{
  "hidden_size": 160,
  "n_experts": 40,
  "d_expert": 128,
  "balance_loss": 0.0194,
  "lr_router": 0.00232,
  "vocab_size": 16384,
  "norm": "rmsnorm",
  "norm_eps": 1e-05,
  "optimizer": "muon_variant",
  "learning_rate": 0.00339,
  "beta1": 0.9,
  "batch_tokens": 262144,
  "max_seq_len": 512,
  "dataset": "wikipedia_en"
}
Below are experts of layer 3 (counted from 0) of a mixture-of-experts language model. Rows are named router (the router's row for the expert), down (a neuron's output weights, with its number) and show model dimensions 0-159. Each number is 50 + 10 x the weight over its row's rms, rounded and kept within 0 to 99.
Before each expert's rows: a language model's description of what the expert responds to. This comes from a sample of Wikipedia text that the model never trained on.

# expert 26
What it handles: Articles and possessives, mostly "the" and "The", plus his, their, this and 's, opening a noun phrase.
router:58 50 31 61 42 41 54 56 41 60 57 82 66 43 48 57 57 51 58 33 51 20 52 47 63 39 43 54 57 54 55 46 53 54 63 36 52 34 42 48 55 67 54 49 57 40 52 61 64 43 55 53 63 64 54 43 40 58 53 56 42 44 43 47 73 59 51 47 54 67 46 65 65 66 54 42 44 55 39 48 63 47 53 48 67 34 47 62 46 59 57 49 39 65 38 45 51 30 36 48 35 46 50 55 43 48 53 58 58 46 62 39 50 44 33 54 36 42 39 56 34 67 57 48 60 48 45 56 38 37 52 56 52 59 34 56 52 55 59 52 62 30 46 41 60 63 67 55 40 55 48 55 36 56 48 32 57 39 63 53
down4:53 51 43 43 34 47 40 45 70 39 45 42 64 52 27 29 47 37 55 30 50 50 55 52 62 51 46 66 55 31 43 51 47 59 66 51 64 43 41 46 57 56 65 60 62 44 42 51 64 68 44 53 44 54 51 50 65 60 61 56 49 49 51 64 59 45 59 52 38 47 45 57 62 53 48 49 43 51 50 63 48 36 49 42 57 39 42 66 64 69 59 33 49 54 45 44 30 52 34 46 45 42 64 52 40 52 53 42 64 54 48 63 40 60 42 61 53 58 51 64 28 72 59 50 63 45 56 36 44 46 60 52 48 58 48 40 41 55 57 33 39 59 62 61 58 58 52 49 44 59 59 42 50 69 46 29 62 62 75 47
down5:55 43 48 44 50 47 49 75 39 56 43 34 34 51 49 56 54 60 52 40 48 45 38 55 41 72 37 56 65 38 58 46 58 58 66 48 61 54 45 61 40 56 45 51 42 15 52 56 53 59 61 61 51 67 42 35 65 57 46 55 48 48 51 54 34 40 45 56 54 44 53 49 65 88 43 39 62 40 56 58 48 37 38 69 48 56 52 55 62 57 67 46 54 57 66 57 34 44 54 49 63 66 50 40 49 41 42 39 54 64 41 47 57 46 57 71 53 45 59 47 39 51 49 47 49 64 48 66 67 46 41 52 60 37 43 46 49 62 45 31 58 42 47 55 53 54 52 64 43 39 54 53 54 52 61 62 55 55 67 46
down6:36 30 44 34 57 48 45 52 49 38 55 56 56 31 51 47 60 45 64 53 51 39 64 30 51 44 37 51 45 72 61 53 58 61 50 64 46 57 53 59 44 50 52 48 66 35 51 46 71 52 56 54 47 56 40 49 41 60 54 39 45 53 30 47 76 56 38 57 30 45 53 53 37 52 40 44 43 53 43 25 37 55 54 50 57 46 47 53 55 40 44 62 42 47 35 27 39 32 68 44 73 60 49 46 53 33 43 52 43 44 42 29 39 50 62 46 53 43 43 33 58 48 46 40 57 41 53 51 46 42 50 71 59 50 62 49 34 44 46 51 48 55 69 42 57 31 48 46 54 61 46 57 48 52 49 58 45 63 57 68
down7:44 47 55 46 33 56 55 57 45 37 47 29 67 58 55 53 48 32 48 39 45 47 59 38 48 57 36 54 56 48 48 53 47 58 49 51 54 46 56 35 49 61 50 34 30 52 39 39 41 35 30 56 45 58 49 41 55 60 52 36 54 52 68 58 57 45 54 48 51 52 37 41 44 53 63 58 34 56 50 60 54 56 31 50 28 56 67 36 42 57 52 44 56 50 33 56 43 44 54 58 64 49 41 46 42 39 36 75 63 52 26 62 59 41 44 43 59 41 38 35 73 53 38 47 42 37 37 56 60 55 56 52 54 59 61 54 34 62 52 65 50 46 41 41 70 31 70 65 50 48 39 56 43 51 53 51 40 45 63 41
down8:43 65 36 52 49 54 43 65 33 47 39 47 41 53 68 32 36 43 55 47 54 53 56 48 55 43 50 55 55 41 68 47 51 54 44 57 42 45 52 42 57 56 43 57 48 38 52 39 57 41 23 48 40 58 38 44 50 51 47 25 40 38 39 54 50 62 27 58 48 36 53 38 26 48 42 37 55 64 50 46 65 51 40 49 42 53 50 42 48 47 53 43 42 31 44 67 55 42 54 67 62 60 30 40 54 33 74 44 44 61 45 46 49 61 38 64 49 63 53 45 41 42 76 42 48 33 54 46 34 45 59 51 58 34 55 42 43 55 43 49 39 45 50 31 59 51 71 52 66 59 33 47 53 51 44 46 47 44 52 61
down9:57 57 47 73 55 58 68 63 48 77 56 19 57 35 43 43 57 56 42 59 63 35 52 51 57 56 44 39 40 38 40 61 39 46 60 47 65 51 47 31 50 50 56 46 72 45 50 33 53 56 50 50 50 56 62 65 65 54 54 45 51 55 59 50 23 46 74 57 56 55 64 52 64 55 30 50 33 58 52 47 40 62 54 54 71 52 66 46 68 44 42 56 45 39 53 48 49 60 50 47 42 51 45 44 47 44 50 42 46 29 45 52 41 41 43 67 46 56 52 61 51 44 53 39 40 55 35 53 63 46 59 50 47 59 53 47 40 49 69 45 60 61 40 49 54 61 68 46 57 49 65 53 40 39 55 64 54 57 49 45
down10:36 43 64 54 63 50 47 43 33 66 43 39 52 45 57 46 51 44 30 54 56 34 38 49 67 49 45 47 72 46 50 33 42 47 32 43 53 59 59 53 50 51 47 58 49 43 45 22 47 45 39 52 84 64 49 50 39 61 31 27 50 59 52 56 50 47 39 52 64 54 43 58 35 57 39 45 40 42 31 48 29 48 39 45 39 52 33 38 53 49 47 42 32 50 62 48 43 43 60 67 54 42 49 55 59 39 40 56 49 52 49 44 32 51 44 47 46 54 52 45 50 40 64 48 53 55 34 61 59 44 50 65 44 55 54 60 58 71 38 49 48 45 51 47 67 45 50 62 57 47 47 32 57 41 46 28 40 61 53 57
down11:56 49 32 52 47 56 44 53 47 45 56 40 59 50 55 59 27 54 42 39 40 44 46 60 43 45 60 38 55 61 36 42 38 38 46 61 53 47 56 37 60 65 50 53 53 48 60 78 55 40 66 59 49 54 61 49 61 61 59 51 40 40 53 63 81 64 57 41 59 48 44 36 40 52 42 49 45 56 49 62 40 55 54 44 40 40 41 31 52 52 70 39 72 61 62 47 55 75 78 43 49 62 58 66 50 41 55 50 55 59 58 50 44 60 61 43 50 55 67 54 54 54 56 54 51 44 61 50 55 52 54 26 49 48 33 41 70 37 57 48 58 34 36 34 48 44 56 49 70 48 52 48 50 47 57 48 45 47 47 44
down12:40 46 46 60 42 53 59 53 39 47 31 27 50 48 55 61 70 52 63 71 58 42 38 49 58 63 62 67 58 59 34 51 50 59 49 30 52 49 60 48 51 78 52 61 44 43 47 53 71 46 51 60 49 52 55 58 47 55 41 52 61 42 50 63 70 63 45 46 32 58 33 60 49 41 62 34 49 47 55 42 54 35 46 37 53 28 57 34 45 44 29 43 52 54 43 54 54 58 52 57 46 50 64 29 43 56 37 50 41 41 42 47 51 47 52 48 47 55 38 56 45 61 49 66 41 50 56 48 48 24 55 47 40 60 75 55 58 60 58 48 65 42 64 50 45 43 42 61 59 46 56 45 52 62 44 52 28 62 46 49
down13:58 68 74 57 58 65 73 50 58 49 59 43 43 47 48 63 47 75 61 46 60 50 57 33 37 51 48 43 33 44 27 69 45 49 51 36 52 49 66 67 43 46 25 32 47 55 59 48 53 48 60 40 45 40 45 50 40 67 53 56 39 33 57 59 33 42 58 55 51 61 50 45 59 62 53 44 58 47 62 45 63 46 47 47 47 54 61 66 52 51 34 48 49 47 71 50 46 57 46 42 47 47 65 48 41 43 57 58 64 52 38 40 51 41 44 39 57 43 52 34 62 65 54 59 24 49 57 64 54 57 63 53 37 52 64 45 66 65 50 45 55 49 35 53 52 38 51 42 55 58 37 58 50 36 47 47 40 41 43 52
down14:39 56 44 68 62 46 51 56 64 61 31 40 61 42 45 51 50 45 37 64 37 40 49 37 36 51 54 64 43 57 55 72 57 43 64 41 58 30 54 53 45 51 65 74 59 49 42 34 44 51 47 48 56 57 50 59 45 51 49 59 33 68 47 34 57 49 47 48 57 38 47 52 43 40 35 44 44 68 50 48 32 62 46 49 43 59 45 49 65 66 44 45 62 47 53 60 56 57 52 53 32 55 66 53 54 63 52 58 56 45 58 42 57 56 56 49 57 46 55 44 46 32 58 56 36 52 52 40 56 39 51 44 59 44 45 78 53 53 56 57 46 58 65 35 33 50 52 44 51 41 63 41 54 87 39 41 63 48 56 34
down15:42 59 41 50 60 39 51 59 50 47 32 62 39 61 37 48 36 46 57 54 61 55 50 47 57 52 37 64 47 65 46 54 47 55 61 51 49 45 53 51 32 48 53 49 48 56 50 36 34 56 45 46 36 55 35 44 48 45 52 40 37 33 42 40 36 73 21 53 45 49 47 57 36 74 71 36 75 51 38 62 39 47 37 49 54 57 59 55 43 59 51 52 60 47 50 51 45 31 52 52 35 38 44 60 67 35 41 49 58 54 30 47 40 61 62 52 43 44 46 49 29 53 42 43 47 51 61 47 43 43 49 47 60 53 29 48 36 49 50 52 47 54 29 49 61 72 38 60 64 54 44 61 59 53 53 44 70 37 50 41
down16:47 53 70 66 36 41 56 42 70 51 49 49 53 45 61 32 38 31 46 66 47 37 50 56 48 50 63 41 33 56 58 42 48 54 50 44 45 48 55 51 54 40 36 44 50 38 43 50 42 45 56 47 43 26 57 44 47 46 37 69 55 44 36 51 75 51 58 46 53 34 69 53 36 40 57 42 58 48 50 52 52 55 35 54 43 47 43 47 46 31 68 49 48 55 49 39 50 41 55 54 35 55 36 51 26 56 49 52 57 62 56 50 46 31 61 40 50 61 53 54 29 57 57 52 35 67 38 53 65 43 69 57 45 47 52 50 42 48 23 47 53 64 47 55 53 27 63 58 43 31 55 45 55 35 54 54 68 54 56 41
down17:46 38 67 32 54 64 57 46 56 51 55 61 65 35 36 46 55 38 58 57 46 43 45 37 44 41 38 48 51 42 64 48 61 46 33 36 69 60 54 56 48 41 57 58 69 43 57 52 24 50 61 54 50 49 62 54 42 46 44 46 31 50 45 46 64 32 63 49 50 42 41 29 51 58 35 50 41 54 39 58 58 58 53 32 50 42 60 57 66 52 61 43 42 61 54 54 49 70 61 64 38 49 48 40 71 44 43 60 36 52 43 57 44 44 75 41 40 53 66 52 59 48 56 62 46 41 62 53 41 45 51 67 49 41 56 60 45 53 61 60 49 54 63 45 73 55 65 38 40 45 49 59 44 59 46 57 51 68 38 42
down18:61 52 35 44 42 40 65 53 71 42 53 38 40 40 49 43 66 43 58 39 46 60 66 53 44 64 44 57 30 49 42 32 50 52 44 37 45 53 55 53 57 40 67 48 52 61 49 51 45 68 60 52 45 45 54 77 51 42 48 52 54 48 45 41 52 42 50 44 45 38 54 25 60 74 43 39 47 43 40 46 58 37 46 10 42 47 47 56 44 47 47 52 52 31 52 56 60 52 47 58 53 39 50 49 52 38 47 48 54 50 62 61 58 50 53 47 50 52 35 43 56 55 65 42 66 70 52 62 48 55 36 51 41 56 64 35 53 41 45 52 75 71 36 48 61 72 51 48 46 48 55 49 55 43 33 54 38 55 51 51
down19:42 65 51 33 42 49 62 54 66 38 46 52 37 52 37 39 51 41 50 49 36 56 58 46 56 49 49 39 62 60 52 46 35 57 33 44 64 69 40 62 38 38 46 59 53 35 30 63 49 40 50 59 28 42 55 45 69 48 43 44 63 55 56 59 68 46 68 46 23 56 59 49 52 69 59 57 46 44 60 61 32 43 58 41 54 45 59 50 51 49 54 57 58 53 35 58 72 65 57 55 28 49 40 49 57 52 41 54 39 70 51 47 39 46 41 49 42 70 51 71 53 51 51 57 60 49 47 34 41 58 54 55 56 52 51 60 51 43 63 65 60 65 60 47 30 33 39 49 43 51 53 60 50 56 53 47 45 49 39 50
down20:49 64 63 34 44 53 40 56 56 45 67 60 39 45 47 54 57 21 57 59 68 15 66 48 63 50 51 63 66 52 46 52 41 52 61 53 59 54 42 33 33 53 53 49 47 66 62 43 47 64 23 51 39 58 45 61 51 52 48 43 40 42 56 64 37 47 59 61 51 67 57 53 56 53 53 56 44 55 40 53 43 48 38 53 58 55 36 51 59 57 46 54 36 53 42 61 49 60 38 59 64 52 39 50 51 34 29 53 43 47 54 48 52 43 67 50 43 55 50 68 59 53 79 41 45 39 38 63 33 42 49 48 55 46 41 48 51 48 55 55 53 61 50 63 37 47 59 52 47 67 52 57 61 65 56 38 56 60 67 43
down21:49 48 49 61 52 55 26 53 60 46 44 52 51 65 51 52 36 66 65 44 60 47 57 55 39 53 76 36 53 61 45 48 40 52 49 55 60 51 35 33 47 56 56 48 53 71 48 46 49 60 42 39 55 42 64 55 55 52 50 51 47 54 42 58 64 56 41 46 43 46 54 50 36 28 54 56 40 46 73 40 53 35 46 54 48 45 59 40 45 56 44 55 34 52 52 45 46 62 56 55 53 47 42 65 41 48 50 50 45 66 40 50 68 66 51 65 40 43 15 45 60 57 44 33 52 41 57 52 55 51 49 58 41 43 54 47 34 50 50 68 57 50 26 45 59 54 54 30 58 27 55 60 57 51 42 54 60 85 58 46
down22:69 53 62 52 58 50 47 44 40 60 60 63 53 40 60 55 54 40 56 44 47 46 62 64 37 43 42 62 30 34 55 33 46 60 20 47 45 63 56 63 40 43 59 49 66 50 41 42 63 29 51 45 67 47 49 53 53 47 42 55 69 61 51 49 55 56 61 51 58 56 43 42 49 46 60 46 54 56 52 59 39 44 68 51 66 67 47 38 52 55 47 66 42 41 60 46 48 21 62 53 47 38 51 45 45 40 69 51 58 54 59 54 56 44 28 60 48 66 50 60 34 44 35 51 66 53 42 42 51 44 51 71 54 59 66 62 52 29 44 36 42 64 51 49 40 51 52 47 55 59 39 58 44 62 54 47 62 52 40 63
down23:49 60 42 43 55 63 44 70 44 48 45 65 32 50 46 47 49 50 60 50 55 42 35 59 70 65 51 41 57 50 51 32 56 60 40 60 52 48 57 54 52 42 46 41 59 25 41 56 56 56 65 46 39 41 39 50 69 41 66 54 58 53 50 45 31 41 44 39 51 59 52 50 55 68 62 56 62 27 39 45 50 49 45 37 39 51 57 43 53 51 47 48 42 65 66 51 38 37 46 51 50 45 53 40 69 56 46 52 65 53 46 38 44 61 54 48 24 55 51 50 38 53 59 55 53 60 54 38 44 28 39 34 53 48 51 48 72 49 50 38 52 66 52 45 55 46 52 33 51 60 59 60 60 44 74 36 45 35 76 60
down24:48 48 62 43 37 48 53 44 60 44 56 61 58 46 51 46 63 49 28 57 64 44 44 43 64 52 56 38 47 50 49 55 60 51 38 47 41 35 44 58 57 43 43 51 31 50 42 33 65 54 54 48 75 73 46 53 63 58 57 54 41 59 53 40 61 58 58 43 64 41 39 53 52 39 47 52 31 57 42 43 43 41 37 51 39 76 40 50 41 52 42 51 42 37 32 61 50 52 64 45 70 39 73 44 51 43 59 67 46 48 27 60 46 48 49 48 51 67 61 56 64 63 46 44 60 60 30 45 52 39 55 48 62 48 37 59 40 57 37 29 45 48 33 50 49 59 56 40 63 40 57 26 52 47 49 64 49 51 57 59
down25:48 44 43 55 36 41 54 30 54 51 41 41 48 49 49 48 29 57 36 36 57 39 48 59 54 39 46 54 53 50 42 44 58 59 54 33 47 52 65 38 58 49 49 52 62 41 69 30 35 53 48 49 50 52 37 44 35 56 67 57 69 52 58 45 52 63 46 42 33 60 64 34 44 53 36 37 61 61 64 62 56 30 55 51 47 53 44 52 44 66 62 53 56 34 81 60 44 53 64 54 54 54 55 61 44 53 71 65 45 63 52 44 68 44 63 43 61 58 36 51 36 47 60 42 53 37 44 53 55 27 36 57 52 44 52 62 35 47 57 30 66 58 49 53 56 63 47 42 45 46 59 54 64 51 53 38 57 46 52 56
down26:47 52 57 38 50 54 57 38 54 56 37 60 48 65 42 46 44 42 66 48 46 49 43 49 55 55 46 70 58 53 65 59 38 50 56 39 50 42 51 49 45 30 51 58 47 29 43 41 51 28 28 33 56 34 70 36 61 68 50 57 45 52 48 42 79 58 41 57 45 43 54 48 51 50 57 41 47 47 33 48 51 57 52 38 58 84 54 52 65 51 48 68 61 46 52 54 45 62 55 56 32 59 46 41 56 50 45 55 62 52 53 47 43 38 43 60 46 70 57 52 53 35 54 81 52 50 54 55 53 44 43 38 48 39 36 38 52 51 57 57 62 49 47 29 47 33 46 54 41 49 47 57 35 65 57 55 56 59 41 60
down27:65 41 48 37 52 43 47 39 65 51 48 49 56 46 21 44 66 42 29 52 53 57 47 53 55 51 39 77 63 46 48 49 48 64 50 46 50 52 52 49 64 51 48 39 68 36 42 51 48 41 49 63 56 68 46 57 48 56 48 52 62 48 59 62 42 58 41 29 42 58 42 55 65 69 44 50 56 33 55 64 63 43 36 39 65 50 69 68 43 45 34 48 43 50 53 48 51 39 47 65 57 55 49 49 55 75 48 54 51 46 71 59 41 48 37 55 50 48 52 42 49 50 31 48 66 53 58 61 48 53 54 72 56 39 33 52 57 35 64 35 55 60 64 38 55 50 57 36 49 54 44 48 69 49 58 48 67 47 35 50
down28:57 50 43 54 53 36 59 55 48 44 41 45 27 39 41 58 42 64 42 54 45 60 57 50 40 49 49 76 48 61 45 69 42 58 44 51 54 48 50 48 31 63 57 58 43 49 45 39 39 57 49 69 49 27 39 43 59 54 48 57 36 47 62 67 83 54 46 51 81 58 41 71 46 52 34 50 35 59 41 44 40 44 47 59 52 52 51 62 46 42 62 56 55 45 62 63 33 57 58 46 47 63 34 54 41 54 41 55 52 52 61 51 53 53 63 45 52 30 43 49 52 62 43 43 61 42 55 55 63 29 61 45 44 44 46 52 50 44 54 65 50 33 46 68 34 42 35 42 50 40 48 45 45 53 41 38 49 58 35 55
down29:45 75 64 53 41 52 55 56 40 51 48 49 59 46 51 65 47 49 58 47 60 31 59 49 48 47 38 61 57 50 35 76 55 53 47 69 39 49 59 38 56 43 42 53 49 51 53 55 52 63 51 49 42 70 54 53 47 40 31 33 41 48 50 49 74 56 34 48 51 62 53 41 44 42 67 55 31 61 49 48 46 54 65 42 58 56 44 36 49 51 54 55 51 58 62 35 35 37 46 55 38 51 45 40 62 43 62 50 51 44 54 63 41 45 61 46 45 53 43 47 43 73 55 50 47 63 37 78 53 43 62 54 49 35 47 56 68 45 37 55 37 44 52 41 42 61 65 38 61 34 34 44 53 56 69 53 33 44 65 64
down30:56 62 43 46 29 35 42 45 45 45 41 42 65 35 44 50 37 56 79 59 52 41 49 54 37 63 60 37 38 51 51 61 58 54 46 33 54 64 65 45 66 47 58 36 46 66 59 46 65 34 49 58 32 38 40 59 43 36 41 47 57 54 50 49 55 40 41 65 53 61 56 54 47 43 46 45 58 39 44 61 38 52 69 52 42 44 62 57 48 65 37 62 38 58 53 43 38 59 44 54 46 64 46 35 55 38 57 35 61 56 63 39 55 53 51 38 45 49 57 63 47 40 47 68 36 46 61 58 47 62 42 37 46 56 62 59 42 54 42 47 59 55 59 56 32 51 51 39 51 58 46 66 64 68 34 47 56 65 34 35
down31:52 25 53 41 33 38 54 56 60 40 66 31 42 72 46 60 48 43 45 52 45 49 58 38 36 39 57 53 58 49 61 41 64 41 34 58 31 41 49 38 35 57 54 53 42 57 66 36 61 59 50 53 40 46 36 53 33 70 34 47 43 48 61 42 59 47 36 52 46 63 40 57 54 45 47 45 51 61 53 37 45 59 50 42 66 42 52 53 48 48 55 29 44 51 39 53 49 47 60 36 72 41 58 58 36 69 30 58 47 51 52 58 55 51 28 51 53 40 48 45 42 33 47 53 42 52 60 41 64 56 58 36 48 49 29 60 29 51 34 53 49 39 42 60 54 49 44 72 48 58 50 48 42 41 47 52 57 55 50 38
down32:51 59 64 48 44 40 48 44 65 36 44 50 36 57 46 43 63 22 64 39 45 67 47 60 64 54 43 50 59 65 27 49 46 60 44 62 48 49 54 46 68 52 56 76 53 55 53 53 58 39 44 45 37 67 54 55 35 58 31 45 63 37 62 49 36 48 54 50 58 46 65 37 70 43 44 44 66 60 59 46 51 38 33 53 30 48 46 60 43 52 44 49 45 56 51 58 47 44 40 39 52 58 37 54 55 53 39 56 48 57 22 52 61 42 63 68 53 59 46 43 52 50 50 63 41 43 45 57 55 47 53 55 52 52 57 36 56 49 39 39 48 65 44 49 58 53 42 42 66 38 53 25 42 56 51 41 27 59 45 45
down33:54 55 48 46 55 66 30 48 62 55 43 35 54 75 44 34 45 39 30 42 29 38 50 51 39 40 61 58 41 52 60 42 56 62 34 59 71 43 51 43 51 49 56 76 67 49 49 35 52 54 43 39 40 75 59 58 34 72 38 60 52 50 60 47 43 54 63 46 63 38 41 41 49 43 54 45 49 47 36 58 54 54 58 45 51 25 42 61 65 62 46 56 55 50 44 43 44 55 60 52 47 58 61 57 65 38 58 50 30 43 54 56 70 55 55 59 50 50 58 35 41 53 42 49 66 38 44 45 54 35 49 43 53 55 47 38 58 50 41 44 47 39 53 39 62 41 42 60 57 51 55 55 39 63 47 50 62 49 33 66
down34:53 53 59 61 54 60 53 53 51 52 34 63 60 67 55 53 60 32 47 47 57 45 44 43 55 56 43 44 78 53 53 57 56 33 43 54 61 42 58 43 33 50 56 60 44 41 67 39 45 48 37 62 68 63 67 53 63 55 64 40 34 58 62 68 76 43 54 46 55 56 56 47 46 55 57 57 72 42 45 38 49 61 36 44 53 33 34 57 48 60 46 44 46 48 70 48 54 55 49 43 57 45 50 57 58 53 55 53 53 66 62 41 40 56 42 35 48 44 39 41 37 56 45 58 47 61 53 59 64 34 35 34 65 49 52 68 55 66 65 55 61 46 41 40 46 44 40 70 44 52 62 52 44 60 60 38 49 61 65 46
down35:30 58 52 52 72 49 62 57 43 63 59 54 53 57 37 45 58 45 28 64 55 52 55 48 39 55 48 37 45 60 54 34 34 41 62 65 57 45 36 46 59 62 55 47 57 49 41 49 46 50 42 50 55 57 47 38 40 61 57 58 61 70 50 46 37 73 45 48 38 36 45 49 50 45 51 41 40 57 52 45 40 38 64 51 34 51 50 40 44 24 36 64 33 58 56 56 56 30 55 46 43 56 64 38 57 38 64 39 50 45 52 58 32 62 46 41 59 65 44 42 70 46 60 41 40 60 58 42 62 53 56 72 59 53 60 54 39 52 44 51 48 44 44 47 58 46 62 25 65 53 49 71 53 37 49 51 40 58 42 51
down36:48 41 45 31 65 49 68 37 56 47 50 62 68 57 45 52 69 52 40 57 55 61 52 52 48 61 41 52 46 58 50 75 42 55 54 45 41 53 49 47 51 59 41 62 55 59 66 45 53 44 62 35 27 49 39 49 45 43 49 42 58 36 56 53 62 44 72 54 53 43 46 52 58 28 62 48 44 42 55 45 56 44 48 46 44 49 49 40 44 46 70 53 32 65 66 49 65 61 55 56 61 47 54 41 55 51 52 47 54 61 31 47 59 47 46 53 50 38 69 58 52 26 37 71 21 74 32 47 52 43 45 37 65 52 59 44 54 53 52 52 41 40 51 47 45 54 49 49 64 67 61 60 36 35 58 58 47 35 54 50
down37:48 44 36 64 46 60 50 54 54 59 56 31 47 26 43 52 48 58 61 50 43 39 44 54 57 39 61 70 67 54 48 40 55 23 53 63 73 62 61 56 52 27 44 58 42 51 62 52 46 42 54 65 36 46 60 48 50 62 38 69 45 67 52 59 71 46 46 55 43 48 44 61 42 47 43 62 52 43 66 65 50 36 52 55 39 50 66 53 36 68 44 53 59 44 46 52 40 62 51 43 56 58 40 38 41 46 48 42 57 44 67 49 37 52 37 45 57 55 50 51 36 57 55 57 47 59 52 36 61 43 56 68 42 52 63 44 66 59 56 46 47 56 61 27 34 56 62 63 64 59 55 50 57 34 48 45 67 56 52 56
down38:56 58 34 62 65 41 51 43 41 62 44 43 65 52 56 51 46 56 57 35 61 30 44 44 53 54 70 61 53 49 43 42 47 42 53 36 57 53 54 47 45 62 58 68 49 44 45 55 49 53 35 52 52 40 46 59 45 75 49 64 41 62 58 52 91 53 44 41 59 33 39 54 46 46 43 69 40 42 44 39 47 52 50 53 29 45 58 44 37 62 33 50 65 43 50 42 38 50 50 29 37 58 26 45 30 47 51 53 53 30 65 41 45 52 47 52 58 60 40 45 36 58 47 45 50 37 53 51 63 53 48 57 52 50 44 42 52 33 55 55 51 50 33 55 48 53 46 51 68 31 33 65 46 50 58 59 47 48 47 49
down39:47 57 64 45 58 33 56 32 55 49 31 56 47 44 49 72 34 38 35 56 55 65 54 42 50 44 52 39 21 50 63 44 38 48 34 74 59 47 38 46 48 40 66 39 48 50 42 52 76 46 56 52 45 47 52 62 46 54 59 34 63 46 48 45 54 39 32 46 48 40 41 42 73 49 54 58 52 37 53 57 57 55 47 49 54 46 39 50 46 54 54 50 38 44 44 36 53 56 30 75 57 51 44 48 59 55 54 56 34 55 54 46 43 52 60 62 47 65 48 45 49 36 61 47 74 69 53 62 56 53 48 48 51 53 49 46 35 40 67 30 57 43 40 52 29 43 53 28 46 55 47 56 43 49 43 48 43 42 48 52
down40:56 57 54 23 53 30 41 67 49 52 43 57 54 34 71 50 56 47 51 59 37 38 57 44 65 51 54 52 65 61 57 40 62 40 42 60 63 40 50 41 56 32 53 58 57 67 56 50 40 43 36 59 49 54 80 56 56 46 61 58 64 48 42 46 34 56 61 49 44 54 56 41 59 41 55 43 32 54 45 54 44 44 51 57 37 35 38 44 69 51 31 47 48 33 50 63 47 50 50 66 38 40 45 56 73 61 51 48 58 41 30 64 41 42 58 34 60 61 52 54 35 53 59 50 58 47 42 50 52 51 56 50 60 33 63 44 40 56 47 34 42 45 75 53 42 38 57 51 49 52 60 65 56 45 52 56 47 41 59 47
down41:25 54 62 52 48 57 43 64 40 51 47 63 55 60 46 47 57 48 53 55 54 52 49 65 41 36 58 53 39 40 49 52 46 39 50 46 53 61 52 60 60 36 68 54 67 36 47 51 48 42 37 54 47 49 69 56 50 68 58 34 49 51 63 57 68 42 54 58 36 47 68 43 53 65 80 58 63 54 21 61 56 59 59 33 61 40 44 36 53 45 38 41 45 49 45 53 34 46 46 47 49 58 68 49 61 66 52 59 31 36 62 71 46 57 45 20 49 50 60 55 50 41 27 49 54 45 49 60 53 52 51 42 59 52 49 49 46 40 67 44 42 42 61 46 56 45 50 43 40 56 62 58 44 58 58 58 39 48 43 55
down42:46 57 50 53 58 48 57 43 48 53 46 46 56 41 38 52 48 50 51 56 49 42 50 38 42 42 53 52 36 52 18 68 54 60 50 53 51 42 69 52 46 68 54 60 54 46 47 55 49 58 65 42 53 42 51 56 45 45 47 50 49 64 43 46 69 71 72 60 35 41 33 56 54 31 61 38 37 45 41 53 49 50 56 50 51 43 64 50 68 72 58 59 30 53 39 37 49 39 29 50 65 51 55 69 50 58 61 44 39 49 64 45 55 46 57 52 44 48 41 44 52 36 43 59 54 45 54 59 51 43 33 59 49 60 70 55 54 47 42 37 36 42 52 43 43 41 59 43 47 40 29 62 39 74 37 51 29 29 52 55
down43:44 47 51 37 75 53 58 53 41 40 59 64 46 52 59 28 41 35 57 53 60 45 50 59 65 54 34 49 51 48 38 66 57 58 50 60 57 42 56 40 27 43 58 43 32 52 44 38 78 41 65 59 57 58 52 62 36 60 56 35 49 40 39 41 79 53 40 44 59 58 62 57 46 44 48 46 54 58 47 53 39 54 37 44 67 52 39 52 53 70 72 45 21 55 53 60 44 38 53 50 61 34 43 52 47 53 58 47 52 44 45 48 50 53 51 50 50 41 48 51 57 45 44 70 49 58 61 43 42 47 51 64 65 43 60 62 42 41 55 56 56 66 50 37 58 43 60 61 55 58 64 51 50 46 30 39 53 35 52 57
down44:37 41 35 49 32 71 40 60 52 53 36 59 47 44 49 47 61 63 56 59 47 56 53 52 39 60 60 56 51 51 45 42 46 50 65 61 61 64 56 51 44 59 45 58 67 58 58 56 43 39 44 33 63 48 44 54 54 47 61 45 41 38 65 59 32 30 52 62 70 63 46 50 46 43 57 56 49 47 37 37 43 48 58 63 48 69 62 61 53 58 52 36 59 49 67 50 47 32 41 65 77 45 48 46 30 31 41 57 48 57 45 45 58 46 38 47 51 45 68 49 48 66 48 38 50 64 55 63 47 29 56 61 52 48 53 60 36 54 60 60 53 50 66 46 46 50 46 56 43 69 63 54 38 75 57 63 52 60 56 55
down45:54 48 42 48 47 50 42 50 57 37 56 51 57 48 47 51 56 38 42 35 53 63 50 40 41 51 45 50 45 49 40 47 38 49 57 52 65 61 53 40 47 37 44 60 48 65 41 61 49 45 45 36 35 46 69 45 30 43 55 49 36 34 42 59 91 71 57 26 53 50 60 54 56 52 40 37 28 51 46 56 60 51 57 63 52 29 47 49 48 50 50 44 38 38 44 44 57 53 59 72 50 58 49 46 62 39 59 43 51 58 52 46 51 52 57 40 54 48 59 45 39 44 55 57 74 38 57 36 46 52 50 37 27 32 48 40 46 39 37 35 48 58 54 35 42 35 57 49 57 35 53 64 30 44 33 49 53 48 50 38
down46:43 45 34 50 52 40 48 62 64 59 67 41 45 49 51 41 33 64 37 45 50 45 42 36 51 48 62 40 53 40 68 35 47 45 45 43 57 48 52 53 54 58 51 83 51 63 54 59 51 65 54 53 42 51 54 39 55 58 57 47 41 54 55 52 54 70 42 60 39 57 24 50 54 50 57 50 46 58 48 53 58 59 55 54 47 58 48 60 45 47 67 44 75 41 49 67 48 61 52 32 33 66 53 44 25 49 42 56 46 57 58 50 39 42 39 57 55 70 61 57 51 21 40 43 42 42 46 69 68 64 50 51 57 56 30 57 56 37 49 50 42 54 40 39 46 67 37 50 33 50 50 46 44 50 49 38 49 37 51 52
down47:45 63 51 62 37 70 52 58 46 47 49 51 47 75 58 45 49 55 51 49 33 53 66 37 68 36 44 41 60 41 55 42 59 51 41 27 55 49 52 40 58 49 47 58 52 30 45 57 43 62 34 56 57 45 49 42 60 62 54 54 59 53 67 61 09 41 45 58 49 40 54 41 58 50 47 46 48 56 57 50 28 41 42 57 62 44 58 38 50 56 59 61 49 48 60 62 43 42 40 50 42 61 30 49 56 39 57 48 53 47 56 46 53 56 49 38 51 68 37 57 47 56 49 31 51 59 50 45 51 55 60 56 46 48 55 50 60 76 33 30 57 61 66 47 49 40 58 45 49 58 31 52 44 38 62 57 68 59 58 40